config.yaml
hidden_size: 128
n_experts: 64
d_expert: 32
d_shared_expert: 64
router_score: "sigmoid"
balance_loss: 0.000608
init_std_router: 0.0071
norm_eps: 1e-05
tie_word_embeddings: false
learning_rate: 0.00241
beta1: 0.9
beta2: 0.99
train_tokens: 461200000
dataset: "wikipedia_en"
Below are experts of layer 6 (counted from 0) of a mixture-of-experts language model. Rows are named router (the router's row for the expert), gate (a neuron's input weights, with its number), up (a neuron's input weights, with its number) and show model dimensions 0-127. Each number is 500 + 40 x the weight over its row's rms, rounded and kept within 0 to 999. Numbers have three digits each.
After each expert's rows: "gets" lists some tokens that make up at least twice as much of what it gets as of all text. This comes from a sample of Wikipedia text that the model never trained on. Tokens count by the router's weight.

# expert 2
router:482488550591560564507474507510587532536422478538531501508546435516499480484502509510541479504496549602550496478579532506514474504451514456534487469492508537562540513446559506435511509432486527510474494489495494474445508514479455490515566580466517538454454515448460446525515499561568440532496454541496491489527423449512457549445422457513452425508425491468531528468561443477471472495491
gate1:451448463532519474502591487438487532560481478564504458438493512514526501542396420501455467563408523535504474427561495534548535549579491444522540564517554494531457491543501495510494465503490503495434465518440470464467496486541605492512549519564527489438467466466486476560475494566564489521477479556466492506476446516520492509515488531493519536507443451451497465479509452434458444496473
up1:520456483493473507478500407490538471513524518499487498518433537473519492509488470514518468508472524508478493541478489502436514438530492526518490441459483474461530537494512436555493531510499468492557560514553503546505498487460475550457445474518551436579483387622490523513536487522507556488464503489510487452371525490505561481560495480420568541498602506554462469467465573424502556516515
gate2:498471523495507520527469463471441561477519499512520495526512505513497442578496457429611504467506460484527519484498491558512432530575516454510517506527466479520597457559489489543516453563491502565498506504491461495461495530458514589506456489497550425436524490506480455532490510574476486522506502502478493496422502498540485496499487501594507581515495549630459443429493507435458590502466
up2:566432511501532500495509468471502541478516466480529430515510490475540468548401456493584563473518533468517462489550489494445492446530590523557466485531488448529573478532516485446495454553489478512502503541472511535426468503440477522438503534492471486534465466435483577544558497559520431525494478521475515461508471509572491485515528507575453467524437567533559439455479490450478596440524
gate3:529461555545503548497541497528517448463499503457506547534490446499485542507475547524435546485502503467490468475487467564531508533501548463530453486537523454498559471456555522419493547529491487479546457528484530509483508616536459535509535507458525531475471447412486472468453422556493455423506530495536491523510384503471449506400482549454502462401513446587546512529478502517495517538456
up3:486520514442512560501504489447493405552534546510548519492494529493500525528519576579525496529509446545427492504515480505521456481463523554482538489471558493487542466536472486506509592475519555490469514527513504508473525519474431457600576523483460491500428513476612496445488503515535439453438516506507499550514442502465492469428563502443430487480474472570509563594450501428525485483526
gets: "\n", ".", "==", "===", " The", " he"

# expert 35
router:541516475501500506539521488536481485522444535535511532505499558521524488410591601504515496481492528547490594571536484560589430524451435451475512431503488490553547559462506513513499548488468462495484486504498514485521484467434488562485476547508540458468534500472447430489436509514543439481615489564491466487533443521485491522496455464509504499518439524473510417449539468433471536547533
gate1:565547454516462478518465466552472479534510441479500565574485566533515463487540590478489458523512460550455508541533476545534485501427478490484502460540554568575473474421531515486515444484527510490504530471480436540483401520485507489518446560505514469462496533467542448526576543478505550522539445523542481472495464488498449552487410411489536538519454420455587509474525488487537485508465
up1:591438410507447517559494508520429503452452561512526489515565456521437557514473443501552434530586490585524479420461495489467494525479460491512538504576545527466514435448455488428501523478498506483524491469529479539406547491537502469481442472482507526510419559511473487532508538522516539552506386466539491499474474474521510534533545507548468587450477508482506508477479485511490483506537
gate2:578508445500445438486465437543560476460446532489532525471510481452505503484556551516518571432483487491435474454502482582549443484470490593524484493455511452496532474456567500467525473475475528480533573535546497426464513473507472517524470560488517485493478575444501490499502542503531540479481469532518420538496507470414498525462435488457452422487509469596472461492499556492434501460575
up2:502571559459492474533435505539487501487486497516465452461496474469482531461527544495507564420450544522490570523576507482458495530513567491485486480478429537483530518472507492461477534527421514489555530504478511511547511522466464549496491585549491499415503564436460498519431491528520580588523545502527448551536468482399481484491467452522549423529493516570469416476455517485488556477561
gate3:453502444501537519548505472521490488483466517527427497492506435509526458454517542507483530489488536570477515526531444621496405502495540438536489468492498445530555544445487454494437487507432467540508413544462486482488536464395511525482453459529487438491487499493493507465439537548508460461595522555508534528501450534587488528437509535456483482498523555457481477484505454465455541569567
up3:455533498551484458575455443512541424525482511476491561486509501470496474549511559443455494529468499539494525516489478468446508556431526550531471497462519487551536457419451533482412559503464510507494518459482529380487456492518492535551473567486496480444537520495556502449522567501496482527470509498533576512506507420486499529525500498524580555486626491520418527461470538477506526429489
gets: " |", "|", "-", " ", " were", " 0"

# expert 42
router:506520540557509492588504479534528543540464538481455548539489511494474460507544553606497569430498533541465553521568530499520513518500491473475564598517502554527511556526533481501493500487430513470465525551509489479512524474505427573531529550502480495507443501478493468510476498548611450538480495526434437565533488484498492499428511408516474485448431505452502512457579483444441448487499
gate0:520488608545572492495458479564538530497488465491504397465467565514494489545504432451502522483530446529456556567468511490525471441467529471478476539500496504529530609513556483597452425523470536519498441546535481494535451471514526479499533495527486474559454499479499445472397500447554471470450493547486495486524439481459501539444499482502453415523473558500483501491555522516465440467514
up0:463484443530474486441499498430483491598484506535544546507562501508551494453495564444518500475507559495522467496517465596544580539569465565503486414453449436490460454493435482455567521495472483471513504471514529485415472531543515491494526521467482483521567448478501507495522538547441500542537506466468482539542505484466538499500563569601435496471488510507506505567456577532556526528536
gate1:468404473549518509558509440494515502461448464487562507560460516585555498508543562482532411486514548535453563486490538527538500438492527502498525528500542501461530461486455502512461468524495456481556485535601493481458503462506438480546536550541512537512456403522486432466498469468464584495505484535402505523419495490471455512509522441514481543505513536469521563455461562559458486500543
up1:489564519420483473477492470538532552560417469528518453494495482498482460456490512487466436521582486550475569443494475541571527538565494556539523478548478543522468488494464445467502478489602518533483521566501482577565508557483504460449487439524491559471512541471485508500512486503495453481544546494579493578521528507554438537516558441510489477544516514487413480468534498456575531532428
gate2:497547585570548531581514487500486493528449494512495513534511539525516502413500505519506489502466468573493578489543533530560409493533431503470515465484454459555502576483579479514501470452483514512453488488503475482440496548501440579552528562509532465450491513476462501536594493517499516514538504523472519537555468444487472524467465423563487517587533528469439469464531433563450513492437
up2:506532471564545448546475521452511510392513493463536431466523467480464515428466426536469416523517468496473468482513467517506456486548503557572510520492544485465591544479571529481563474475489522488477475497445532494443471476550435508464489532555485455542527467507490496539511507530467579455549475507481495496475514460543498535521531468461531552540589467512545516593519620461533460498473
gets: " the", " in", " of", " a", " to", " on"

# expert 43
router:467528476491573467591500515497529457556487502484501583555456610556484487509514543572567549491456581543465527552562503522547499495461504492472497512541514580552545496473502431489492494494452505500443548543481436492500476436510483511505569559543468552445473500429577476520500518560541463529517534520481403514499489504446543491457483455503471509505457497425524494458514492468483490547432
gate1:430431440503533529506519506445499461570532525485537540566535524536498621470495478482523507580499487451460516534486465441429482493532475512499449512510437528481465418534480384473493520476455479507530481489537480499517495444529524508508524425522466526521508428558554502562477437506452507506535505505561499524534547577463545503495542512475495431469513508551533445457527463472451498555590
up1:506433482464428511483558453558525468468443476534537417444490465553547527548527511522506556496497477530500497431461511478535518413541503451532525488495439479540509464636508472515474486486490506552494538477511529452508576549486513482465478532546573546569530471530409565469494462559522494516537468539436527503565461534529482483502489538516513495550517505530525446488476531432495508469603
gate2:459454460494525467503491545486436429535457486526477532530459556476474527467474562507557445488502519570539508559421496493501523405518518508459555554433432475502467424486469471517412479434525429569470507537567484519484472478489556491446494541513477520482544491513550460476472441515516499580515504514528475533584462480444532479503469469572543473543554520561523521479536421465475505486545
up2:550515501437515482415493472460441467524520445459499576535483514482502495499397502575496506447493583482479506530514456558620436553483499508470621476585519525495491559508464518533499550549544529513462556432520456450481524487455509535465528487476480491475476495422527507451460433537547534503503520486473493497477447482523516455482432465514548539464491489478482551514455453535504521439525
gate3:469517493481505431458483519575548503505556502497492521459489504523430516507565555558497557562480549521510552488501524510535478514447478486489571524458509534525601534544510516453406494495485516509444473503532429548446401408548488491433533542482496504493569522474502532455529487498535428551535467517521470412525473525518547514548429485515487505521485511465585541473567529530447460505449
up3:425525442421507467532513541462497528488444547512478518553513487483512548463580488489531492477454505471508525543483521466504542606502482529536520441486477503578460517515479531437532553528451519452468497532525482501533485437524517519494527507531458475437431556449569479487541533465485523467528589484468502593491524546507561528487531412425443507470475421448510469555523487491432452462558
gets: " the", " a", " The", " his", " an", "'s"

# expert 39
router:521511514582485443511469453542549538561453480493439482544545453490520464481523564549485537429486496551418562517588476564535497513535468490448515544444493525563496524503518442513475470490474516454466510524514507500462519478473463533528521497535450548535405489494517487463496502571610483476490523564428489571475455540520465532447491427536458472469458509528532552399534504465498532476519
gate0:527511506513505502495491466448465523490470540485537523510438571551498500417505434526469503434525499445436519555509476578551546523408460496521565468506525484480539493512516450561494537488416539484529545479456466418508411452461505503442486583550554484495452531476482480518477512530519553509597516500531512466433547545494525524441405517483522518435539444505555510516523505566502483472526
up0:494538508472561514478520472477485561496533478476497509491473478501439537489546487484432534500502453502438497506466486448450524526567455488544512487478550503483564573505465459543625543484461492492446584595495541540501466480497431517523501552575546453543403475464486522512539566472526459496501452481499472423558507525495519506430484502483592491450512437520508490527549477586560499502519
gate1:489528538472492458478472536549460525537489454446535487499427457539474471523496515563468488498527533453502540448583590493478555510463460455552486532472527511528440404515483488542460523487487495452489493514475534475499454441455531537493485466508496523500492498534594483575440466490573470505456487493479443574558482510424444537519500571549495449460502450426552517519500585397509486509460
up1:491504523532538483519462484543544503526528513501437487533454445499515538522503470510493394547499521492425516434447510497567499485503560520555559497473488480499511443501456544515546482503529493500516500500521488547392472441542495543553469540536503496482536530530391485524522569520545603502500566484445536516410521487480510473536470462531588580460535546529471482607555459501514502469479
gate2:537558558555496469489509477497494531498485511558528580462488523491506442501398541517467541505503495568529514477621511570507535510486540487426522525415488460512526511514538550490485426505484510490537520546459491488456492532577369562493523554503497494456444452466496521505480470514529484512456557531474483501499420479529465551474491467448497432474504580518506545457561511414463488502503
up2:498478463496537472531480529442551520440486519526412467475470534467506497466534466549463557494521547560565545529546451518473520495471403509587560490503521478477504492586469522498492489465551477492513500564453508523588436474586516431386496517549475459562545516526499492473534515446463437462552475532471519496514446516510525488447503492513486489485472476486559476517395466573536465486501
gets: " of", " in", " to", " for", " on", " by"

# expert 50
router:516555525520541556552539504536499505535473509543465508486484558511495491454597578510487510487496568566481608614517522533529423533479473488485488433463466532516550551490488487525492539498441502535449504491493548498541477484482460551481481564529525462496540441535480466434451502537580451479573523592517431447493437522497470523511464443504508486517461524492509466457545536460432554514476
gate1:518572440491574510518443511499589479529470519513527539442513521593480518478570475517518490475524535482515608572511504479522444505503488500467443497427515597567525532483426487538473514515461446512397502504481541491528501479451515547511474478540520459454512430509519415503529472493533505525551531507510479481544492491547454512546489470504537517508468507450519415425543441451434450466490
up1:483553442513511528517516479539535442491538409466513499543512480494536479493556561468488503526570415563549487520494496496531522484478550480518469444447528470502606498509426477504515578461477511469515459503454519439477489448516474561543474446389517474456500475545518399504464520505442590530481528533505453494424539479547446476541475472547499522508543528535450555491508494565459525472537
gate2:495444431509571602476481558497520507482501440515537505485564506562481489468616524547461468533570570540487571521534539496558506458480434509484528498441497548547498440517539488541515597538538471534529493518443477513495488441500517477505528615518480493564502500489511531445460537524467457477531468546496506527448497511500447498493467457512476501527488404559495550455579488479511536532496
up2:465498478549552433528482529465535444492479465543519524453495407459498445504479507501485519521558451557506528437546568488470512457507533527517436540542514516515405561503481532496516451463579452505530538545528492548519482449532568438514445541501416514477470512506500534485522473465449474477490463493451459537476531525520453497545421499454537510427494461578488477446455469433532471395462
gate3:495511513495437566557557529540494458532499471557454519505561524552510497463556524529461474488451542590522543475511561478547431515541476502491537525469488620489450549481472486499433512504470468554475545509472520472525452596492502468543502433584515467503539440475477477454478467510586476499565510533533546481472480474474495489459493554439541517522445560520417546474489579490477511539520
up3:472529516412452463489509522510524465478537507472524506440494485558514458492584553486536530514437514532502521496467526457524485454539480436524498502531457496562463479458529531486577536490542576531482477617512460471519503448458512548458473470399511491484556494531515559477415536475475522508520452532549406503494560522479573499487457543537472463569523533531401527486504500528536495462423
gets: " |", "|", " ", "-", " be", " /"

# expert 56
router:452508486502555544592522505473550503574483496486491605603494571559467496497520523559542526483490562578484553571549542521515504470485526489522520526523525522497500518463481481502536542443488490464403487555459442506450530455486478568518569577502490529472486520470541436524498477520549448516502490512515449579541519467465521497458466433507455494481414490454510494461560497459471506552450
gate1:457559488505477527622538501487421476491492532492517568555452488518490460572448449557527539532474506533515530482534482510592521482432482457429498550507525559541528461533496512540471587491518471472457473574473432490497503501446488495522548498533521485534504496468515440569462508482505465608488459493461484504559475449417495508465477499479553499490499471463417504501575509514430434529497
up1:490449425482461538477500524458471460573613453497489477455477501545527511498535500490410517467546493407496495510455544469490506492480477612544452490493498539466458558516466484488497504493554500494462589434496510574504485457512537545498527461500515490477511447561524475474496462547498518466513523501533497422426503561524490472473496501551527524486496498566554368500438516479561526450556
gate2:476405526510441505472483487434593572501533537475525492508487537544488466493516599560482537459465528487441513533484454541527481482504520411411556572525469476489405480492482501549475499458526580511459450497519500488481550557501437510533524532514478540534523504456509473427490456490499472464504473500510463445588472496407506519491505456488417492513523510498473562445477530540479519582500
up2:570501615531553443442470484583538521456534542482482469498524473497516529449484545552523499536500446525480454512491487475416514521509520437537418547558480521552502514491477460411475502481445469516563489477558537471524425479536478491363500465476540486599463452481464497523514484502476564469481493505545540499503472485420494534505501547551476484545528499575478534474490498545527493462497
gate3:483511514481525513540493536467457563518481439491487531557553524531425483482507496464514513548506531543545521426467561488464535546512439477493437477437494490497425488517517438498526535457504491480513520605459584507570540547467502434591545471516531536496470413551508511580483560464528476492428488494515469563508549509415484534504590478485529487518500470503488458492547486452469425558504
up3:491484513495520434466454605600480533436511497504472528528490526530461510486491462487513494495485549523503464491587469498498475510447493541515517518512501509554523475473508538447461498557494491519518566453520446501477479456566540453446510503476436514449564506493480496503462541517536611530502516453435447450491480493540537494405506470591472553495516514475580546557508440550615519552468
gets: " the", " a", " The", " that", "|", " his"

# expert 45
router:507519481514510491531522497544537476551481449535458510557501489513535469451513501567472537424506593488507593525575516517522395441430459499509568437483507552532475548516479480517449546476530496521513498486485526477539470470562463484509523559509538549493471507444539462404440526537511472517572497574516493507533475524528554583448410489547534454477467504518534541497532453543502549571499
gate0:474559484494546524490524505550494474489506479542491532521492509480559510503520477520494498477509593494490462487540533512493452449423480406490511425487476554442495491537452456506569544510416534520454561481516485356519408411497428429504530537542522504439521513501563463481471528422486556542538560566511450545498495518503508556503522431487491494493487508535451545484478458497483515485453
up0:594463515536517493517496503490471473544431543467473473470505503526491454549476589514507456573495457520476474534506494481556500502539483507486490472459519509521560469473525482583511463461504444515498515522522521472582465489495523515421443557508418488499463537517534500571445552463528409474401524493495597554530538431497461534523515502473490483530433473505514562479532554465564412572502
gate1:541473581511491523498446442517515445535460483478437499578457435417425512511455519559468580517503550506468535518478518445549482510471585529453456493468475497468465490495512507527486585493466480505432459454518540504539498450548500532568497547509550469473522445492568486402498542449553450545516468541552466522544460476563488516500446462467508463482475479511534584447466503477511468487441
up1:570510502511503481535503405505434470471423467485568526509508515488476483480438504580543496507426529462560518499480530508537507536420473577447582525560485535475468466511471451532419499573543472471517567462498491547512506496530507466547491493499469449508504434489585504479426523515467448481482516500510481511543485463419563472534524527605484562518497546535512502458558544520540564511516
gate2:478513496529478522572445486436502489498442525559507542534505529548429438415493527519504493508528543552489551475491521556580462397499508482510532521441458567509527461474480423581477491469482475556412540498484449492498458479532477481538551516523524518464428501468528470494422508556517479563504444598536513530518457448517505586472496471539518464494492463490518431525510485538471511464573
up2:480450549503491532525474464508549503444511541550469504447514492523459536596551576515551526550438453538409437484477560505477517554489490421518510538442561433535481515481538472443524490510435491516450532551577482499476505507533543539478497423464533513522554506566504489538521440515484537462497502520426497488490441470477473458479574455510397506474493486483522470424476552430500458500488
gets: "-", "\n", ":", ".", "|", "s."

# expert 22
router:529538536564584504552529504541470476518499484516489510544496520527492565451532542538487520478519511557512586526531554556519461521463492461537506483478479530457488518505556494539504498482500480476460543539514491534517475443516427497502542542569552464512505416518463401492482500540563430460589521652510429471439440499528437522500458469517454428501469477498516485493550508515433537498471
gate1:548471525510439550510502474465532454482490534495475469533487483466427530606520541526413507562514487536529531398490451455530492474512401590561561532452526521464562517492522502489502499518575514478484570519424460468505447512485473440500545465445537556494493534564473497483515534469571466446444530587490509532477443516562459506526566455469507544505494484524485509510439500525486474509520
up1:552533450493521486495447495515548511520482557426492544562471492416563552524474525509518420413546482463483458469487534425579535491518439441459511524524488498466533459497562498527497542525485466509545548472471442452452474462429477407471513484467572525488541466490437532482506468504533475443452471514532571526514431422476494518568475494530445500522441491483537505586505496518436496520500
gate2:480548476526482490610448484523533460555495489531477550553530470507551452580467559533492518553544521565514482518541512524548479476544465572461529541517584437490539534475508475513442466476517502574497446576562466553443484480567485495512489483501490503514526469496541442505497517542555566530491525518477411462593569558507564494491504447431470477447483493518466465521540531504442509530464
up2:498452526484451492480512506490551435490535508496501508461522429541533493497436451511476531530489504495490520526428441501483540437495505609447503455508544473569489558496437476532531471503473507495494454508468487504508512575505573526495507457431499551520501614531515518515535510468423552501414503487446465492528617494490506396484509524477563503469529547556462542456507512403543515492538
gate3:511541525595543498488536511522435494531504477443536472532502488471510547401529494471494453490462551432515515476526557488591520484477467501462492513472483513479473529496603503513475475529501424533454567533476492551493428530562459478495550593557525473450474496502469394465448516625546453476562473512557523496465478520495528500502487494529469448544469494500520536537509428528453534472493
up3:529482572445471505568448429520473490474485491591523556498530586561521466471517513502541523516496465512476462507516531543436502522460464460512552559543528524521529522510519505498549485484565568508493453511540567464488496491446496523512499515492459524454524533495498545529506468490517477498473491483486472495563630498413531551492537496483552500511481586400560492481402503484569407527545
gets: " |", "|", "\n", " ", " 0", " —"

# expert 54
router:475511486512575469543509501495524440553513505482483597587448569535449491563541564586521539488450583533469526546570494528546474484490507468474529556514543547538534541482490485484492541473450488505415533543447465499487506452541467521516578571529474516469480516447571481518484531537567471526526521516502398535505488510474531487428468428517474493482429498435515475485561481483490503515457
gate1:503496472539500518536489477522579549464491535570481449477478535538462560529461518571457474496426551483456476548529453471587459378475419413509409503509471402497431520550471518561531463478468500515496500524483493451485490537474521529481491562583530439585473509456449483465493507487460461441510593530493489506517492519549472505476502479480511465473510542537509444505482480508525485530486
up1:579495492488490504480477489429568537487464558519545492477522422502509483447520573510516552507520507476625527409483515484543563560538513533511518495515521490544432452490568518418438503541580489513487497536474579500512463568462519473424475516421516571471520497508517497470498480476431492528459492493452479558530460478508505514530481514523490497500512491490483468524396439543506454557573
gate2:518540560542513486517498515483446479466477486541519487438541478514561442508529531517544573504471499544473556505534479545524482484527481489509465517465486526516574530456575457500459456418516558514482479518389453517493525544484554392542432516530538549529479472468550465514520464522495566556525481518423468497500500469474548491403534536430565464528493442517409518533554488553483446492481
up2:549533532466552483527535516559485553533486489477508536570476522470414557471426479462403407479514487505545496456482497495492560488512498471491481455508495464492457512559473537606568521502571486501508456493452534496517542482505466498526487501562506460514448489509482469509474474494555538434452530474557493610461493571506447570519501479432538485445592552507484510491578507461514514558525
gate3:501507467444539459510519458574517555541548516474569530531447478485394530541552466496507472523469471561464532448496494509523457501468566486528526485529453487511521574470537522459535492507469461503487504499493494516471527506396427519584437544485480532455471442518508427501472509441604492513444544481477477522430529469488505421559482412491508503442524472498507489485532526558419519569501
up3:559471536543539489541475501508479490484513537501488511588501518479503467518544505483568438533432531499482520490491488534513482557553438544469526501479526483489521471546486532573625498479489554470484529525509502423542498467520496484567477464506497480511557544482500467426436553471551493494490461513471491559530559463466494447545571442537491504541456579437479573544517577420513478486610
gets: " the", " a", " The", " an", " his", "The"

# expert 60
router:489519491493537528524446543485551457602450429508543468512461553518510472426442498513553517464523531571523554498474482529564466491495439459527526461451511536541516526471575463467435503456552521509444545551510449499487524432450540499456577526494542584420480499452502441517503505595541487504505494523521473500581467468493523482474489486526470408476450527500541463426469509513458503549486
gate1:519497454469500488500445525487453529501498546497567527513508530482520528455473525490563440521423524579524507442457464520557522426470430473506465480476454468522534398526567529414475462506497549506509470473504434516475514449480483472540521532530447577476538493518467466477528414503549617509516519501537429580533453514566596529481515480498547481541446467455520489511514525453505467493475
up1:540484498532456545487619431513459393450512542443448521432473462509466553564516494490485542534508508459451501463471511457428558497484565523541473523500568501573457509543489461562522558543461476519492518505481470521492486532435471536519464518511486442528394587588506515564554509496516464506476508500498564509501485521414468516553509515546459499546501494537488533513495548453477473520483
gate2:556483500476548472499491512441448483559490447544497541553536575463460498543549538515492413567519537587538562455568561477513496566411497448468500456457523436531520432544479445426518440472532550474488495481438517488412493462526483518519508538554487523460488567474539485482455516464506534482517541530467470537493480487548505537401474454523530507488424536480522514529512450475508543516477
up2:448526405469469527400499450578455440538490477481470522544503489492528471479446462501443483510536513496417493511471526431506500495547475485535478439474510462584463487533422457522502491433526522501486512524471556490514520452480481592434500457511505487455491474444532455526510425521504576422557486509465470553517495491453430548546440516509572447506528537461522493507424481486545528472544
gate3:481482489469537485530542466450483501528488462598471471520488545431481464483521479500516527446428553514534527485503453520473489554543447542532479484434558451466564554463540497481506440482495510570540411538480517531477581499535500494487516517550539535500459542510637465550458523549483562490462507490418444501541519440528489548485480435475498445524452437501476520442537427489489490547473
up3:504518578497440444504564455489418533523415507496572501465438552466521469426495436466560426498514493538527472537491481496556545476497571542461534546454511493502506504450564450518558465559480496502441480481496457577509507521557501540517517460501503434458534508481464498544473437478533539492517468484490408515532541454433496474584527522537491471451511465532483499463525472518574563567520
gets: "\n", ".", "|", "\"", "'s", " \""

# expert 14
router:508481504598489451542490462511556538582461492500452515545537492498526435513559564550507547462495488585452565547604469569550490497486481504444529530448524501556488538490483444532477515469457529447493526533501487484470506443457452580544550498548455520533455510520523461453482512549598474485489502533450476545510464529524471509440500437560455485426449512501523551432540498454503508495493
gate0:519483500590434443454535547498502524588482525437526436512526545479503506528528430546531470493506553469499510534554504509499531553488483521447491518480518524516424537502493487451454477494470499486458456566520515509459461457432501482566540485566447565429527480558519485475501465543570482463582571508603498526539428531455450523400490437514521498456518508523542487498543440467501504516538
up0:471529473459512478516536558559497546514519508456492523520548455546487491396473483485474487511548498543508502467481479479547518522441506542435536437444417449531492523470458520549582600502559463520487479534462503522512510542462517428474528528552486543466517478522585483520480506557515516474544438504491455506395583546479485506506570453400524562436527450486524476504548466490469461512492
gate1:484472447553404509518478495455424440475482543489467487536468494469475496506471510499478503460421522537514590582526516529495439507545509516440556567516508448511518548487472484523496472476409492506473494482604417450486534539504503503521537500497494542540520492504545518443473494503513597535480414536494448415538473588481520503572448485528497480484434473498503489472452426542527529476543
up1:526438350506470486461565515459474509524517546469492555502527567524533470579540520476476490503500558565555551501516484479573483531502507541482526497528557490539395457456470502532484575486454492479500568501523486462498556523449598515486510516457511424503551490517433465472453436450511552524512538501530515559470468437483499524456477475518523514487560494442473518501472477494489409536502
gate2:479545446475439501529521428413525486529539502498482501433452518508519542548546446439499509540443495557480583526536536506514478534428507453421539432500600447523463498535511474483474543504466598489541488538534491496560462451520529547534592527531495455514482573484572438473562483435457471510515516548481519491522507519511556448534429500493493476512458490469494503512523461557448478530481
up2:450521521499634542483450566451475485402465497490522536480491567502492514484491446514493492487468531525569521522522441503467467480492489488561526442510510414517540513513562541499486450491453507547458461464426511504505476523522506510442455565488566434446492523460510435552500523553476502514461514493470462505513500524459526493408512516486438520470567507479517447479432558563530388533471
gets: " of", " in", " the", " to", " for", " by"

# expert 32
router:535473479491457494520502493509538436593500460543458549554515487565483477480527556546497509445536539529496570499584516528494406464457472513464586456481500542524485514476500476475427549434491470492517508472478560503501432477579441497503518539519516536492494553428575450437412501532543487472568500558502510511520516485485535553423462508551484417491408505492517513465518496559523508506531
gate0:433406501562480529521521513448508512494526525508493493557504492557470518451538518548468462471511494451482557498471497494464417411427468497447572430480462484499598527414489503497469548513477532549483474496499521511514538525531465451514514555580453551464522556523528510478459496571536473565490423563419505521532504533597480550441515472555550490498526470540530547533509529503525518503498
up0:418512493547511427500505408543543508527581485493518517504452439495461506506479537607405509473462496516482511457480565511494500518498470521539509499539504505527530549476431465548435586455490523448475492493466565485484515516560504519547422548556412503475481511471479507386521539465515502581430473500550466504443540476470509502523490463526482519476479491536503428507504538464467418480508
gate1:533581477513509390503482512456569479484489493562551541450406537575447517515460553518526528555498534478472574531443463505517505497512504513515497465560523529545515467483531547512458479536450467529507531430465531544498509545460496453564519541527440481499485504457518490456467568525481443495470503550445530542566498556481446501513554525440497443482460503548535507522488578521545615493549
up1:484528499486545461462473452559517433497505486502495469562428446503464483554515495505517543474572582513449550473523464450543452506502449504551563420525527529532522497520483500519457505439451499457503529440509524441516476508634393474496486470482496506483520542412544526423481513505566430469507507507462511499539515505514549490470436476576513449499436448471475535495523554550539485547491
gate2:496536497484557580519464510450542459542563499516488485480486572515416446461498577508534453528561463523439533537485502531517520511564453496436496503422553511467513489457570486481503457544527420581501473545496526460516449504536482559492503529498464526525462532533534454466473399541520450588464458566512472490473525445507474516566483465457614447527508518460518499489512509505525547498534
up2:536462518419521495522485549431424402584468429456553491470533570498584493469450461410537486415564515501509538462588482523496479443422512525456461454488462470503526473523506532519429530533411544490490520494504540552503433518524481501519530534511471500471558460495512485521449515554536502506537550495527512497461505535483505475427524502554558494481462532524561489478463482541516454475516
gets: "-", "|", " |", ":", "==", " of"

# expert 41
router:545493462487469463519509478418513434492486498556556493480542518563473503536503550517520508511455574556475546523525533608500500466479451480502466528503534559572540494466531407456434450444519512447425533530433551478460450498495552538539489566513550490519479423502470498529503455551508482529554454581443461504522475515453534497459516533575476462462478497498532451476486525427454441470496
gate0:539489565512481528588470431501500534508441496558514522523500508507503490464539482518533570514443477495416560525527561562504458452466498418449546553498507472545482476556490469537488568501500432486442501507558471495448476463553465478455546513522501444445538501446504433466493531465488434439509476547413392553476459543483511417485511499516498511493461485551477579482510492502528448521551
up0:531512582567471531491415502461478534524506491520487521516479545475517484541460505502442471454499522489499486510495531438494591526438530491455487507473500513547451542480453558514492506571504534492496530421493443506558434542563523589505546518424490467433469555481497486490443508446446605508582473487518515470487531436499584485488512502471425579564488472470545525451507552466466510502460
gate1:530472459520485523505516458452519457545475561506507530540503508544432545476451483506556423572442507541449508454498567483476526476517545449522438469514469561575527507454513330494492524452514426522490522500582534459476506528485488565566520526559479508478470443536514494513559484524498544545522453542490517538496466475422546489512520512555537447467496470547526524455527502485416509489514
up1:549535584505503509497506525547501524553521508477493513496503492529515466541518487558571529498494418435549507516411466447495442433501486473470585506523527450525471543539504511503562564468454510567502458544572450460573483465542424546445521504523483507556510571528514495454520560489503470507518500496549444517525560508538504533506473476478437472484473507423351528525528492558483523510507
gate2:555544470551470477498408480478557513545450511471505501539538520504518514502506557523517501549440490537423563439521497484528498501482571398469472505477535601510480476491468431495509494466511509495413495490527557515476438446524490628542451490553515532488515431528517472526509434497526557496449513561498429437479523462388526463497466488485546533499514498490460460438507509463494509476478
up2:451458528496495477488556502427433492451444530491546553497516505471514520537391502497519514583482451439506486483483410476554519470513484481502528542566575507525515445473529504483405427545532489519494445518522421429489529517571529437508544456481544423517495497503468522505499552534458440468518422516465579531512491485465519473518540466522414556476494476520526573467477526478497470512531
gets: " |", ",", " was", " is", ";", "s,"